From a checkpoint of a small mixture-of-experts model trained on Wikipedia.
Size: 11 layers, width 448, vocabulary 16384, 55.8M parameters.
Experts: 12 experts in each of 9 layers, 256 SwiGLU neurons an expert, 1 pick a token.
Below are experts of layer 3 (counted from 0) of a mixture-of-experts language model. Rows are named router (the router's row for the expert), gate (a neuron's input weights, with its number), up (a neuron's input weights, with its number) and show model dimensions 256-319. Each number is 128 + 32 x the weight over its row's rms, rounded and kept within 0 to 255.
Before each expert's rows: "gets" lists some tokens that make up at least twice as much of what it gets as of all text. This comes from a sample of Wikipedia text that the model never trained on. Tokens count by the router's weight.

# expert 10
gets: "\n", "|", ")", "°", "″", ";"
router [107  81 154 203 101 103 146 116 129 117 153 192 100  95 112 123 156 102 165 137 117 153 149 138 116 154 130 108 117 178 123 114 191 141 135  85 116 130 152 127  98 148 119 143 123 148 162 117 166  81 108 130  98 157  96 103  80  77 115  68 127 143 162  94]
gate0 [170  89 123 127  89  95 115 127 147 118 122 160  72 138  80 106 136 153 108 115 185  78 118 190  99  99 124 177  97 113 120 145 165 126 185 121  86 125 195 155 135 230 124 118 125 121 135  82 151 144 156 139 116  96 120 133 144 122 112 104 103 125  88 109]
up0 [124  90  77 114 133 167  70 172 136 130 140 121 148 102 128 137 113 123  77 118 150 100 146 172 151 116 109 145 175 168  63 144  68 109 163 141 152 119  97 122 160 168 120  71 119 101 153 109 134 197 104 110 153 162 106 111  97  98 149 105 174 132  98 103]
gate1 [130 156 176 183 105 159  90  94 120 133 129  91 123 182 161 189  87 130 139 105  97 122 120  85 136  36 137 114 133 109 107  99 127 133 108 196 122 198  71 122 144 220 124 173 117 114 120 148 161 152 195  87 108  93  65  83 138 100 114  91 134 131 156 120]
up1 [135 115 110 175 112 185 135 155 128 136 152 105 100 148 145 141  99 135 109 127 153 141 150 110 127  86 119  73 153  72 153 170 170 130 118 224 140 196 109 131 157 115 120 181  58 137 115 104 176 179 150 108 139  97  58 116 130 135 146  48 210 107 106 144]
gate2 [133  82 115 152 116 197 216 127 106 134 134 131 113 117  74 100 122 138 126 129 173  93 133 115 103 125 115 120 153 143 116 138 148 122 179 143 128 150 123  49 119  96  96  76 117 169 132 100 152 204 147 102 133 126 116  96 158  92 141 117 103 155 125 146]
up2 [133 175 162  82 129 128 144  80 145  73 120  96 160  87 102  46 135 104 142 115 106  90 140 126 105 141 102 149 114 137 125 140 118 119 128 103 127 119  80 160 103 138 143 193 153 102  96 185  68  65 200 152 137 134 129 141 120 168 176  88  78 175 130 111]
gate3 [ 94 112 119 191 137 124  93 142 134 163  57 156  96 103 148 122 183 126 169 163  69 156 159 101 128 139  91 185 137 116 151 122 155 127  93 135 157 163 189  96  85  93 116 142  96 165 147  76 157 133 149  99 221  92  66 164 121 164 150 120 117 180 157  96]
up3 [119 103  99 152 171 148 103 148 126 156  75 165 105 140 133 129 145  68 190 150  72 163 155 106 128 147  67 169 173 122 155 102 155 147  53 132 144 156 175 117  74 113  91 135  60 179 150  87 155  96  85  91 203 105  77 116 145 149 135 120 125 125 158  93]
gate4 [118 110  98 160 179 192 120 115 131  43 124 215 159 147 139 107  57 131 128 147 161 126 137  75 115 136  80 126 144 103 141 170 131 115 120  77 130 189 137  54 113 109 165 107 143 134  87 156 127  62 146 139 172 118 155 134  59  46 153 184 156 163 166 155]
up4 [109 101 128 127 108 146 135 159 182   0 160 171 161 146 101 131 143 150 112 128 108 149 166 116 131 122  87 129 122 149  98  96 102 166 169  92 121 148 118 110  64 101 119  96 194  92 142 141 168  64 107 122 143 164 137  68 155 111 176 121 172 204 139 183]
gate5 [139 112 160 131  81 146 106 173  63  98  92 131 142 109 163  88 132  79 166 108 141 121 117 132 119  38  96 138 156 137  88 136  91 184  95  60 129 170 152  41 150 130 148 149 102  69 103 139 122  71 167 128 163 107 106 131  80 147 110 111 183 128 132 131]
up5 [129  96 132 140  82 144 112 120  91 155 125 138 176 124 100 102 137  83 154 128 179 112  93 157 123 166 141 121 130 143 171 106  98 124  75  50 177 154 174  70 150 116  66 117 111 109  99 164 143 114 148 130 179  57 126 150 164 106 100 124 120 136 114 124]
gate6 [137  75 156 131  88 143 106 168 135 100 101 130 123  66 184  80 110 160 125 111 198  86  45 131 130 177 123 170  95 122 127 129 115 107 121 120 114 113 108 121 146 122 115 110 138 121 147 112 126  99  98 141 178 117 108  90 139 156  54  77 189  29 146 153]
up6 [164 165 104 185 163 139  93 120  92 115  75 132 144 136 167 101 117 129 105 119 210 117 101  65 120 132 112  51 144 125 128  69 101 130 180 161 114 128 102 114 124 104 197 125 152 140 138  84 108  74 109  95  97 137 142 125 156 121 150  99 126  85 127 175]
gate7 [135 143  63 144 113 152  87  98  94  98 125  83 147 147 131 108  84 143 158 180 156 120 161 102 179 109 165 135 149 147  86 142  78 156 146 132 163 122 168 109 149 110 136 149 155 138 144 134 141 101  80 113  84 117 159 136 104 105 118 132 155  79 161 107]
up7 [137 104 113  89 158 134 168 127 102 179  89 142 147 126 142 136 187 117 108 118 125 113 130 127  91  82 139 166 128  98 148 163 186 160  95 161  91  96 142  89 126  74  69 113 114 153 134 162 110 126 150  73 130 103 113 140 144  98 116 120  77 185 115 118]
gate8 [119 138  85  83 132 137  87 147 134  50 157 127 107  99 116 141 130  90 197 137 167 136  77 104 130  85 105  67  80 156 108 100 166  88 106 111 223 141 150 129  93 150 124 103 142 123 119 120 113  88  55 104 129 144 169 118 140  91 159 106 143 142 122 140]
up8 [168 118 178 207 138 145 142 136 174 137 106 171 123 100 121 124 173 154 107  94  93 161 133 127 135 102 146 147 114 123  91 154  58 118 148 102  92  87 142 108 214 156 111 136 128 130 146 148  72 159  61 136 123 178  80 169 144 171  87  92  79 117 161  97]
gate9 [136 134  62 124 137 131 119 122 117  89 183  91 137  86  97 153  97 136 124 148 153 229 176  85 144 149  87 165  97 120 175 110 178 117  75 105 147 120 111 110 119  86 147 125  99  48 111 137 145 163 140  68 119 123  90 141 106 146 123 177 126 130 122  81]
up9 [122 149 158 153 148  98  89 112 169 125  99 167  89 106 136 152 110 116 121 111  97  76 167  87  72  97 156 161 161 133 132 104 107 109  78 100 124  99 153 125 113 115 200 191 128 138 150 108 128 130  89 102  89 118 141 116 160 124 102 193  92 109 144  84]
gate10 [129 114 160 152 121 152 109 127 103 153 154 155 125 147 145 121 117 171 140 179 117 119 116 121  74  98 127  71 115  69 108  83 110 163 136 116 157 185 131  99 164 119 151 164 123 133 126 146 133 114 159 178 109  81 191 121 111 123 117 103 104 100 167 129]
up10 [183 173 105  78 145 118 131 149  91   0 141 141 110 105  87 157 127 114 114 107 117 153 135 114 150 200 103  88 119 186 134 154 169 117 113 134  89 100 109 118  88 139 102  80 109 109 101 154  94 157 124 139 166 134  77 114 121 125 130 100 142 183 138 143]
gate11 [131 160 100 153 132  88  92 139 155 106 146 133  74  80 121 158 139  85 143 147 137 216 111 158 106 103 122 140 133 143 126 127 179 136 185 128 134  83 168 123 115 160 107 149 158 141 139 132 106 135 132 151 103 182 203  90 120  98 142 127 102  98 184  79]
up11 [138 147 125 134 112 126 167 139 122 143 102 129 155 131 190 106 101 160  80 132 134  25 148 114  78 162  98  90 127 111  99  88 102  66 125 113 146 129  83 127 138  75 121  96 125 102  98 151 121 184 141  82 127  18 103 132 161 149 142 146 176 128 153 135]
gate12 [132 175 166 110 228 121 140 174 150  58 114 131  78 185 174 131 125  77 150 113  76 147 134 174 108 108 153 135 107  80 154 112 153 185 103 135 123 125 175  44 133  92 112 145 181 120 150  76 133 124 151 137 102  99 143 148 125  91  89 131 160 179 109 108]
up12 [151 192 172 117 144 113 132  97  72 158 104 134 117 134 174  90 123 103 141 127 107 153 141 143 146 102 107 153 104  95 128 137 116 170 117 124 135 162 150  96  73 125 134 132 176 105 112 121 109 108 165 147 137 115 158  97 160  87  85  90 182 150 122 133]
gate13 [148 125 110 121 120  88 159 142 144 112 107 201 100 213 160  89 131 151  51  87 158  89 109 137 148 135 190 161 177 136 174 129 189 182 120 156 147 135 170 171 130 152 142 151 152 135 181 126 106 144 142 114 159 115 179 133 162 106 110 138 118 153 137 131]
up13 [ 93 114 156 147 140 142 135 101 107 145 140 136 120 158 148  91 128 126 140 130 135 106 134 120 105 123 161 125 148 123 131 154 181 138  73 112 125 127  99 148 115  86 120  81 160 131 155 118  98 172 136  81 118 133 192 161 167  60 173 151 195 130 111 107]
gate14 [137 129 111 146 101 137  83 197 113 170  97 139 185 173 122 163 135  96 106 129 134  82 138 144 134 112 140 115 198 188 105 140 146  72 121 102  98  94 146 153 161 145 103 129 194 104 124 133 114 128 133 147 143 184 119  98 164 148  45 118 116 107 107 138]
up14 [ 96 102 138  99 161 114 159  75 109 165 183  86 115 126 159 101 126 114 132 118 101 154 105 116 147 134  92 149  66 145 177 147 136 183 132 118 173 112 162 129 129 119 175 172 111 157 185 122 118  94 125  98 114  81 153 119 140 157 185 128 104 150 109  94]
gate15 [116 105 138 106 140 155 129  87 167 161 166  86 133 118 175 115 137 123 161  99  92 153 143 131 110 106 125 116 131 158 101 164 169 109 160 117 121  93 181  81  97 144 140 136 108  98 102 145 102 113 135  71 146 124 117 153  82 139 115 151 163 165  99 155]
up15 [158 155 156 141 146 145 192 103 168 149 183 122 162 111 149  92 143 209 133 122 128 127 115 147 119  96 152  75 132 134 136 162 138 121 126 135 120  97 122  45 153 154 181 120 140 111 100 103  98 148 147 101 162 133 131 141 122  87 111 145  93 153 114 140]
gate16 [131 135 122  60 128  97 143 114 163  75 164 124 136 151 172  99 170 113 117 143 134 123  97 112 116  89 103  90 144 153 132  85  70 235  89  89 154 157 111 157 180 159 118 108 124  96 102 106 133  61 138 162 137 130 143 164 117 119 122 101 148  96 132 117]
up16 [ 98 134 123 124  78 164 132 167 120 151 157 116 155  92 125  89 168 118 188  98 134 114 165 113 131 125 150 142 196 112  95 108 112 186  52 100 120  92 134 108  97 120  99 129 114  84  98 132 146 123 119 121  73 139 106 113 100  84 135 154 161 122 116 133]

# expert 4
gets: "-", "1", "2", "–", "3", "4"
router [111 101  78 156 108 124 148  87  88 119 109 109 200 133 187 105 134 101 134 137 119  93 143  82 170  89  92  94 119  63 128  99 167 117 122  61 149 137 153  62 136 126 128 102 172 126 104 144 147 123  94 104 227 123 146 147 178  89 103  89 153 179 148  97]
gate0 [ 69 148 128 119 177 121 139 172 123 179 156 145 126 156 149 127 131 150  97 129 110 137  84 119 112 127 167 181 106 173 119 128 139 139 110 132 149 154  74 143 106  95  98 134 108  85 155 178 195 169 151  89 108 142 134 144 127 115 129 111 112 151  75 116]
up0 [ 89 162 175 145 145 148 101  96  99  76 107  89 132 116 108 100 103 111 162  89 107 143 132 111 115 127 129 102 134 170 125 167 125 117 149 145 140 101 152  99 144 129 165 112 148 139 108  90  83  88  99 105 153 148 153 145 170 163 121 176  96 106 117 110]
gate1 [129 142 100 200 107 104 162 173 124 155  81 149 156  82 153 173  93 136 143 140 146 150 152 149 118  69 153 153 120 129  95 145 156 114 123 157 201 127 176 111 141 105 117 142 144 172 117 148 144  81 129 119 135 167 105 139 151 128 145 136 129 169 106 140]
up1 [125 189 141 136 106 103 157 138  82 161 105 150  76 178 184 117  94 168 101 133 147 127 127 133 107  89  88 175 175 111  71 117 143 120 112  85  72 148  47 154 150 174 200 132 153 128 152 156 153 138 142  92 159  86  72  83 103 138 172 146 179 139 124  83]
gate2 [127 133  97  89 173 113 138  52  73 101 134 100 106 122 188 127 136  88 123 143 107 111 145 128 255  69 135  92 114 127 182 134  87 133 107 185 154 170 142 162 122 102 128  97 147 149 115  76 182 126 108  96 154 168 155 138 121 138 112 131 111  97 155 131]
up2 [124 120 151 196 113 104 136 152 149 134 151 122 151 124  58 117 165 121 152  88 158 136 119 151  80 205 114 112 149 126  97 152 112 138 136 104 115 124 139 112 159 169  95 151 115 151 139 157  94 127 197 186 119 133 116  95 114 149 127 142 112 123 111 143]
gate3 [108 167 100 152 102 141 122  58 134 118 109 101 147 102 169  64 157 145 128 168 122 105  92  93 123 227  95 176 141 126 100 158  97 152 150  93  97  97 125 122 157 136 188 107 197 171 147  99 139  98 152 127 161  88 173 204 146 124 171 152 150 131  47 114]
up3 [133 170 136  94  89 197 165 178 147 113 120 103 154  48 152 100 135 111 159 106 197 162 154  74 101 139  73 138  74 102 114 158 130  90 158 123 107 111 108 179 118 126 143 111 102 123 168  88 129 152 203 164 135  82 103 164 145 131 118 119 120 150 167 107]
gate4 [104 113  66 180 171  87 127  62 108 120 143 126 153 111  86 159 174 149 159 147 136 117 112 133 195  68 157 157  79 144 154 128 146 184 152 148 165 145 127  80 145 202 141 151 100 152 130 139 165 132 126 119 159  93 144  74 146 200 119 103 149 201  96 138]
up4 [123 147 207 138  46 142 130 162 138 130 111 138  77 126 148  78 139 135 132  97 113 168 136 104  65  97 125  99 194 125  88 131  81 102  77 113 118 113 141 175 119 126 153 104 151 116 118 164  98  90 125 130  89 181 105 134 140 115 100  94 124 131 168 142]
gate5 [ 79 130 132 196 146  78 170 124 106 133 132 174 193  93 149 168 126  89 128 145 179 146 137 170 120 129 130  71  50 141  97 106 124  67 121 104 173 179 121  96  91 112 116 124 160  93 139  55 123 115 124 189 115  70  54 123 129 101 124 107  97 147  97 218]
up5 [111 156 138  24 156 137 130 129 167 118  38  50 115  95  92 115 135 105 100  80  88 128 127 105  96 102 144  91 169 129 146 138 114 127 139 141 111  91 123 150 140 129 108 126 106 151 176 174 103  87 159  99 140 150 198 139 123 116  94 139 113 114 150 114]
gate6 [108 126 141 116 146  97 151 149 110 100 151  99 118 119 167 134 127 162 127  97 142  97  69  96 140 160  99 145  89  77 145 150  68 127 140  99 122 138 107  89 119 146  83 109 152  91 132 124 113 150  91 134 103  80 133 140 164 100 118 149 137 174 113 127]
up6 [106 111 145 157 152 112 117 180 116 228  66 136 127 178 129 168 159 227 117 154 119 125 143 116  71  99 144 110 182 142 130 117 171 162 102 121 115  67 117 137 134 107 146 122 100 111 138 142 122 198 124  78  84 160 131  98 124 128 175  90 108 198 131 139]
gate7 [ 62 118 112 131 122 111 154 107 136  97 158 177 166  81 163 191 126 117  94 128 131 102  99 114  90 139 132 150 121 128 131 176 118 155 143 165 129 109 164 153 139 106  72 166 150 122  94  93 115 121 164  95  68 151 111 131 130 142 153 123 134 149 162 128]
up7 [196  47 123 101 134  72 182 122 125 149 111 137  86 133 167 135 174  49 122 130  74  50 109  69  87 162 117 160 164 133 129 158 159 187  57 136 136 131 140 172 148 130 125 140  75 173  98 103 109 119 127 121 131  96 159 139 126 138 128 146 114  98 161  94]
gate8 [103  97 112 103 187 122 114 155 167  96 117 169 181 125 145 133 154  84 140 146 170 166 147 127 119 139 175 134 113 135 163 122 112 140 170  94 157 144 160 196 149  83  89 126 154 119 108 116 165 118  90 143 144  99  97 122  63 109 128 122 103 151  75  97]
up8 [201 107 173  94 144  62 117 149 117  91 188 115 202 138  87  39 196 152 124 179 144 126 140 123 127 105  62 113 121 154 154 139 167 119 115 111 137 117 131  58 189 146 144 134 148 146 142 129 151 164 126 143 111 118 124 176 118 106  97 160 138  97  90  75]
gate9 [157 129 154 154 183 145 132 129 134 114  87 177 161 199 160 124 146  58 147 100 173 170 160 156 133 117 143 134  98 113 124 128 148 144 107 140 134 127  92 105 134 104 138 145 140 177 193 124 152 135 140 123 113  97 155 123 147  67 118 144 197 156 134 152]
up9 [137 121 172 153 142 120 188 157 118 157 135 131 132 119 158 117  67  87 113 182 126 130 104 204 116 164 177  94 114 133 137 122  96 122 146  80 115  94 111 133 137 145 115 156 144 120 126 119 105 105 165 112 139 133 125 143 157 159  51 163 138 163 111 119]
gate10 [122 136 138 163 126 128 116 108  80 186  68  58 131 140 130 140 123 107 155  99 162 113 141  70 117 105 151 115 144 179 118  60 100 153 106  93 157  75 157 113 136 147 111  88 165 163 135 153  94 127 142  95 184 150 117 115 121 117 166 118  74 117 145 114]
up10 [102 118 163 143 174 151  96 115 116 140  87 119  97 129 168 165 124 102  97 197 147 133 112 115 128 131 117 114  96 150 134  98 108 150 114  41 133  85  74 127 145 160 102  79 125 130 145 150 116 149 160 129 167 164 161 157  98 148  78  92  92 124  77 103]
gate11 [143 103 117 164 125 173 147 137 106 110 148 141 149  93  95 121 102  97 107  82 161 162 114 153 142 159 142 174 125 136 145 159 159 134  91 149  70  64 154 194  78 115 165  84 128 207 164 110 125 132 110  95 165 162 157 127 160 209  94 183  64 140 104  88]
up11 [170 137 105 141 170  96  76 101 160 121 100 140 134 100 116 179 187 174 104 145 176 161 127 167 149 135 159 160  59 184 116  64  92 102 117  85 113 140 137 120  86 167 114 109  93 141 146 134  80 139 136 102 127 147  61 166 122 171 121  98  87 147 162  88]
gate12 [120  74 160 118 115 139 174 147 148 123 137 107 130  81 102 135 172 129 146 163 122 145 124 111 115 112 107  92 148 107 150 157 148 113 147  99 164  75  90 159 138  89 108 109 160 121 126  94 123 135 106 136 140  87 124 153 118 176 139  80  71 137 116 188]
up12 [105 122 110  98 130 133 124 170 181  62 150 176  70  83 132  85 159 110  84 102 148 151 104 107 107 165 133 110 112 158 133 163 122  78 155 135 172 165 133 170  65  99 149 100  64 161 151  81 103 181  88 167 121 101 126 102  89  89  95  49 124 130 149 141]
gate13 [103 123  89 125 115 140 166 164 137  75 120 117 152  97 108  75 138 119 167  85 116 116 110 163 154  61 104 148 124 105  83 117 106  99 129 139  89  90 175  20 157  69 119 191 172 166  74 121 154 135 169 153 115 102 101 198 129 190 122  51 106  96 203 126]
up13 [113 140  84 127 154 156 145 156 134  88 146 110 128 101 122  95 114 111 163  96 140 101 108 165 137  72 119 164 105 125  99  96  92 127 117 107  88  93 151  50 169  94 155 164 154 161  77 126 132 157 159 150 120 108  89 153 157 165 161 109 122  85 184 121]
gate14 [ 78  96 105 107 176 119 133 173 104 132 121 158 169 124 159 177 132 106 142 101  97  97 133 146 130 120 208  59  76  81 170 146 135 111 200 159 155  90 129 114 189 178 139 108 127 117 154 168 122 164  55 159  95  80 192  75 139 149 123  92 171 105 150 140]
up14 [131 115 164 103 111 163 145 126 167 130 120  94 131  48 111 165 133 174 135 100 161 111 103 134 104 120 131 139 130 127 124  67  95 130  99 116  74 122 114  87  91  91  86 116 181 164 178 112 131 134 124 113  99 171 144 196 150 120 169 152 114 128 156 113]
gate15 [189 155 146 125 122 154 178 127  99 110 172 108  49 169  96  88 138 101 139 110 118 127  74 143 116 138  90 132 112 129  98  88 131 163 146 175 148 224 100  77 109 125  96 178 156 163 120 150 137 134  88 110 161 146  88 104 104 122  95 134 121 133 113 115]
up15 [117 143 126 147 153 141 104 128 111 123 120 213 119  72 107  79 108  48 198  61 132  71  87 103 136 125  91  87 120 163 147 153 136 119 135 157 118 158 121 127  80 184 144 105 145 105 141 143  33 137 200 171 179 153 129 115 118 107 153 119 144 107 117 158]
gate16 [ 88 130 138 129 188 123 162 125  70 111  89 213 145 183  25 146  72 139 186 123 108  91 108 161 100 106 107 147 166 121 151  99  88 144 120 114  99 111 128 109 154 112 126  80 177 128  83 104 126 128 219 111 135 166 111 101 135 121 164 121 105 121 124  81]
up16 [ 86 154 153 124 183 121 134 119  63  91 109 198 163 154  87 176  71 124 127  85  90  72 133 146 100 122 127 127 142 132 174 100  70 164 144 104 135 135 119 156 121 122 144 130 186 106  76 102 174 111 168 128 165 163 120 103 136 100  90  95  77 118  88  98]

# expert 6
gets: "\n\n", ".", "==", ". ", "===", "== "
router [ 70 117 136 133 157 152 181 124  88 131 210 133  97 120  88 143 143 156 183 123 107 102 167 142 120  69 147 127 131 132 133 131 209 148 134 160 123 117 161  78 156 244 101 161 114 140 162 129 111  94 134 181 138 203 157  91  63  90 131 139 142 113 136  92]
gate0 [ 92 138 110 156 103 110  90 115  96 126 105 149 116 151 169 128 114 135 159 127 147  68 148  90  95 114 108 155 205 233 108 123 102  98  91 180 123 149 124 131 159 123 105  94 133  75 176 138 114 121  84 167 128 136 102 132 144  95  89 126  88 119  80 166]
up0 [ 76 151 108 165 133  77  99 158  66 139  77 168  51 192 106 121  82 148 164 145 117 114  53 171 144 128 129  96 131 134 136 176  96 161  44 140 117  94 115 122 143  88 144 137  77 139  71 101 132 115  96 156 169 114  62 121 142 130 101  77 127 115 122 111]
gate1 [149 158 172 207 114 161 101 116 154 101 192 146 139 145 169 112 139 162 169 104 138 159 139  97 111 133  98 147  87 120 140 155 129  96  82 126 145 121 110  88 141 109 165 149 113  94  71  88  74  94 166 180 122 164 157 145  93 152 134 145 191 119 172 132]
up1 [173 133 141 135 131  88 159 100 102  98  69 133 143 131 203 159 200  96  84 101  98 156 159 156 133  85  67 144 166 177 127  90  60 193 163 133 120  99 142 165  63 147 134  88  61 211 153 136 177 161 148 141 170 152  88 156 157 137  69 144  41 149 116  87]
gate2 [142 103 146 155 114 112 129 104 153  89 188  92 139 112 131 219 133 158 144 136 192 146  91 167 195 157 113 113 130 118  97 138 130 154 168 121 122 124  77  90 120 129  88 104 132 101 105 111 147 110 129 110  85  98 127 145  93  82 118  87 105 140 154 123]
up2 [131 112 159 123 146  99 163 134 105 174 106 142 168 202 163 100  81 102 130 111 164 123  98 144 168 219 186 198 116 174 123 107 152 125 135 156 148 130 110 156 120 177 182  99 147  84 163 166 126  79  83 148 207 155 136 142 167 147  78 172 116 137 132 115]
gate3 [155  42 119  96 123  87  86  11 116 118 140  93  96 136  94  85 131  69 141  97 174  81 199 123  46 108 102 100 131 156 111 126  91 100  98 159 105 150 150 164 119 126 130  72 144 139 156 185 198  32 130 124 141 115 168  86  92 149 127  98 123  62 179 180]
up3 [ 91 174 143 118 109 156 174 137 134 135 116 125 111 177 134 135 164 144  88 126 143 176 144 146 175 121 125 149 145  62 145 111 130 205 107  86 119  99  94  79 169 148 156 116  43 114 142 100  74 120  71 128 129 126 124  88 112  75 112 151 119 196 107 103]
gate4 [113 157 122 166  68 127 111  86 109 227  98 148 144 100 144 121 108  70  58 104 132 127 117 116 182 182 138 142  94 118  97 103  91 142 105 105 125 122  43 117 131  99  96 104 164 150  90 161 109 154 122 132 110 133 133 135 174 122 109 157 124  94 117 140]
up4 [ 89 146  70 111  95 122 118 151 119 139 130 139 129  71 133 145 185 121 111 143 135 128 125  58 119 163 196 122 127 104 110 116  67  94  98 121  97 105  52 183 172 156 135 140 119  98  90 165 138 161 116 112 141 159 122 116 148 112 120 163 139 115 142 138]
gate5 [151 170 151  85 117  88 153 129 144 116  75 127 115  94 122 202 129 185 134 122 130 155 156  64 229 154 128  91 139 122 142 118 100 129  51 147 193 131 132  95 162 119  66 106 139 109 196  87 114 145 124 129 115 131 160 172 114 108 105 143 156 114 100 163]
up5 [184  82 104 129 177 100  56 111 123 179 114 104 129 110 134 116  99 114 120 157 158 146 175 115  45  95  86 144 102 177  95  69 107 114 176 114 105 134 101 167 148 103 102  97 101 154  70 119 157 159 106  85 134 136 164 114 126 126 161 108 130 123 119 127]
gate6 [184 120  92 121  98 143 136 211  98 125 168 163 170 127  99 126 110 110 124 109 104 131  75 155 174 121 146  82  49 150 158 160 142 114 147 155 157 102 167 146 118 101 170 147 122  71 148 174  79 102 119 133 111 101  84 142  87  86 136 101 136 126  60 184]
up6 [106 120 110 115 115 163 102 125 119  95 160 156 142 153 149 132  99 149 152  64 112 162 116 175 108 147 130 121 134 129 151  94 108 140 122 139 147 172 133 174 123 129  91 112 120 103  97 163 109 119 120 122 178 144  97 101 160 101  87  75 183 146  81 156]
gate7 [116  86 184  79 156 141  90 144 118 169  86  99 198 148 146 178 198 157 121 121 141 145  87 154 103 123 137 143 144 128 103 174  96 127 137  89 134 194 169 112 112 145 186 139  84 126 165 162 145  81 115 104 143 153 136 145  45 145 150 133 106 141 128 103]
up7 [ 92 123 157 117 173 130  95  60 116 113 127 100 134 120 177 111  98 139 153  72 108 141  91 153 156 114 119 141 178 114 132  64 119 112  91 151 123 153 118  99 243 168 118 121 107  87 164 154 131  80  95 131 126 110  94 122  95 131 147 135  92 160 139  69]
gate8 [114 101 146 126 128 125 135 139 144 137 149 160  91  69  91 156 128 162 140 127 156 168  93 115 144 117 156 109  99 144  82 163 146 132 119  99  87 107 134 139 111 140 122  91 142 182 157 125 144 133 161 137 129 174 146  85 144 105 121 122  83 147 111 148]
up8 [186 120 127 161 110 124 111 137 137 132  91 191 133  85 113 184 120 172 125 132 126 111  84 118 131  94 171  92 147 174  83 156 180 135 121  75 140 131  85  63  82 147  72 136 134 195 173 130 213 101 112  86 130  97 137 100 138 178 127 118  96 104 124 139]
gate9 [111  65 147 107  54 156 103  91 124 162 132 141  69 138 140  84  46  72 151 120 101 116 160 103 130 153 168 130 143 136  94 143  90 133 108 132 118 133 130 136 136 209 124  82 123 185 128 150 147  92 162 120 117  99 107  92 110 141 134 126 107 156  87 122]
up9 [118  52 172 137 101 193 121 123 157 123 118 100  67 136 159 112  57  89 124 158 142 122 166 113 174 132 147 140 177 147 150 145  91  63  99 130 114 134 118  97 165 140  77 118 121 174 126  98 127  49 154  97 168 108  79 137  93 183 166 128 136 145 161 119]
gate10 [170 117 120  99 122  80  68 141  94 143 109 164  84 126 138 111  84 159 124 128 182 112 155 142 110 169 131  87 160 139 125 204 131 119 151 162 109 135 150 132 152  83 171 123  99 150 124 110 129 154 172  88 103 199 117  84 171 192 170 138 160 139  85 183]
up10 [ 18 126 137 161 136 140 167  93 147 112 155  99 125 141 129  81 122  70 185 172 127 125 111 127 137  67 182 160 102 132 197 130 102 161  69  98 144 101 184 134 108 121 151 178 113 105 163 129 108 121  97 142 174  94 141 158  81  64 117 103  88 104 195 130]
gate11 [115 119 120 154 150 107 114  44 150 145 185 157  97 123 108 139  71 149 120 122  78 128 208  84 125  91  92 141 116 105 178 120 109  41 171 132 150 120 126 109 176 190 171 119 141 137 115 119  61 194 125  88 110 111 110 111 191 150 158 119  94 132 183 123]
up11 [104 162 184 106 130 130 146 141 157 129 101  96 149 120 146 163  86 138 137 139 131 130 149 194 141 124 155 125 117 147  69 130 197 143 111 189 119 153 147  76 136 108 123 150 109 160 112 139 130  84  90 131 103 145 124 135 185 130 142 123 113 120 130 153]
gate12 [117 128 168 129 145  85 113  84 113 117 128  87 123 118 131 100 167 114 147 113  99 118 120  76 106 121 165 111 113 173 133 197 150  95 136 116 148 132 150 129 114 109  36  88 127 139 126  95 120 126 142 179 109 120 164  94 170  78 182 110 120 107 164 189]
up12 [191 111 210 175 104 139 126 110 215 156 141 167 182 148 122 219 141 150 158 164 161 151 117 210 167  62 134 142 137 112 161 121 154 150 116 148  96  83 106 154 126 120 148 138  69 117 124  95  82 135 167 117  70 153 119 136 155 164  89 147 104 166 145 123]
gate13 [130 187 146 203 123 119  77  99 103 102  88 147 131 127  96 112 172  97 132 135 153  83 142 107  97  86 122 143 143 145 133 135 122 120  93 138 164 149 154 140 151 136  77 153 151 136 122  93 157  92 139 123 129  77 140  86  94 157 108  51 140 147  96 103]
up13 [124 173 124 171  96 136 139 123 149  82 139  90 162 100 107 144 126 106 164 104 203 116 128 130 117 132 153  83 156 109 106 119 103  48 192 109 172 102 153  96 184 170 134 134 106 118 111 128 120  89 127 110 103 133 138  94 106 216 111 131  94 125  83 108]
gate14 [128 155 117  72 132 150 149 130 122  93  74 137 151 151 103 113 129 166  83 102 178 172  86 133 132 114 149  72 155 133 198 119 118  99 151 140 136 167 145 152 125 126 145 108 140  97 115 135  83 134  80 157  62 161  93 140  78  90 147 140 166 118 168 123]
up14 [154 101 110 163 144 144 110 112 162 145 139 156 168 117 112 175  86 153 198  37 140  87 161 111  93 123 102 167 131 156  86 146  91 129 134 163  99 123 166 199 198 138 109 154 140 163 108 141 176 129 217 105 153 138 107 184 111 116 151 132 133 162 106 164]
gate15 [118 112  89 142 119 199 124 152 100 101 163 108 145 131 139 165 149 173 140  90 133 175 123 127 142 120 149 107 113 148 137  81 120 157  98 154 151 143 123 141 143 141 123 137 137  91 112  40 153 135 142 145  90 136 103 102  97 141  97 179 141 189 147 154]
up15 [108 151 103 121 103 166 160 132 128  82 137  77 155 150 103 118 158 164 129 120 122 181 150 115  90 130 133 125 144 117 154 145 118 161 115 151 151 141 141 143 150 153  95 122  96 119  76  90 140 134  77 157 118 148 103  95 138  55 147 148 169 138 142 182]
gate16 [ 93 154 132 128 108 141 124 111  76 145 134  74 232 166  86 119 131 110  36  94 184 110 182 147  95 142 146 135  94 124 151 107 180 202 101 146 139 167  75 111 148 154 127  41 158 161 105  93 162 182 153 135 140  91 129 104 122 102 180 112 107 134 130 136]
up16 [ 95 153 107 135 168 132  54 142 121 136 159  85 151 138 132  57 133  93 163 130 153 121 137 103 131 131 110 147 128 180 114 110  70  76 166  73 138 140 122  57 146 133  79 172 115 157 115 150 148 113 126 162 130 164 151 189 143 152 100 178 156 142 171 161]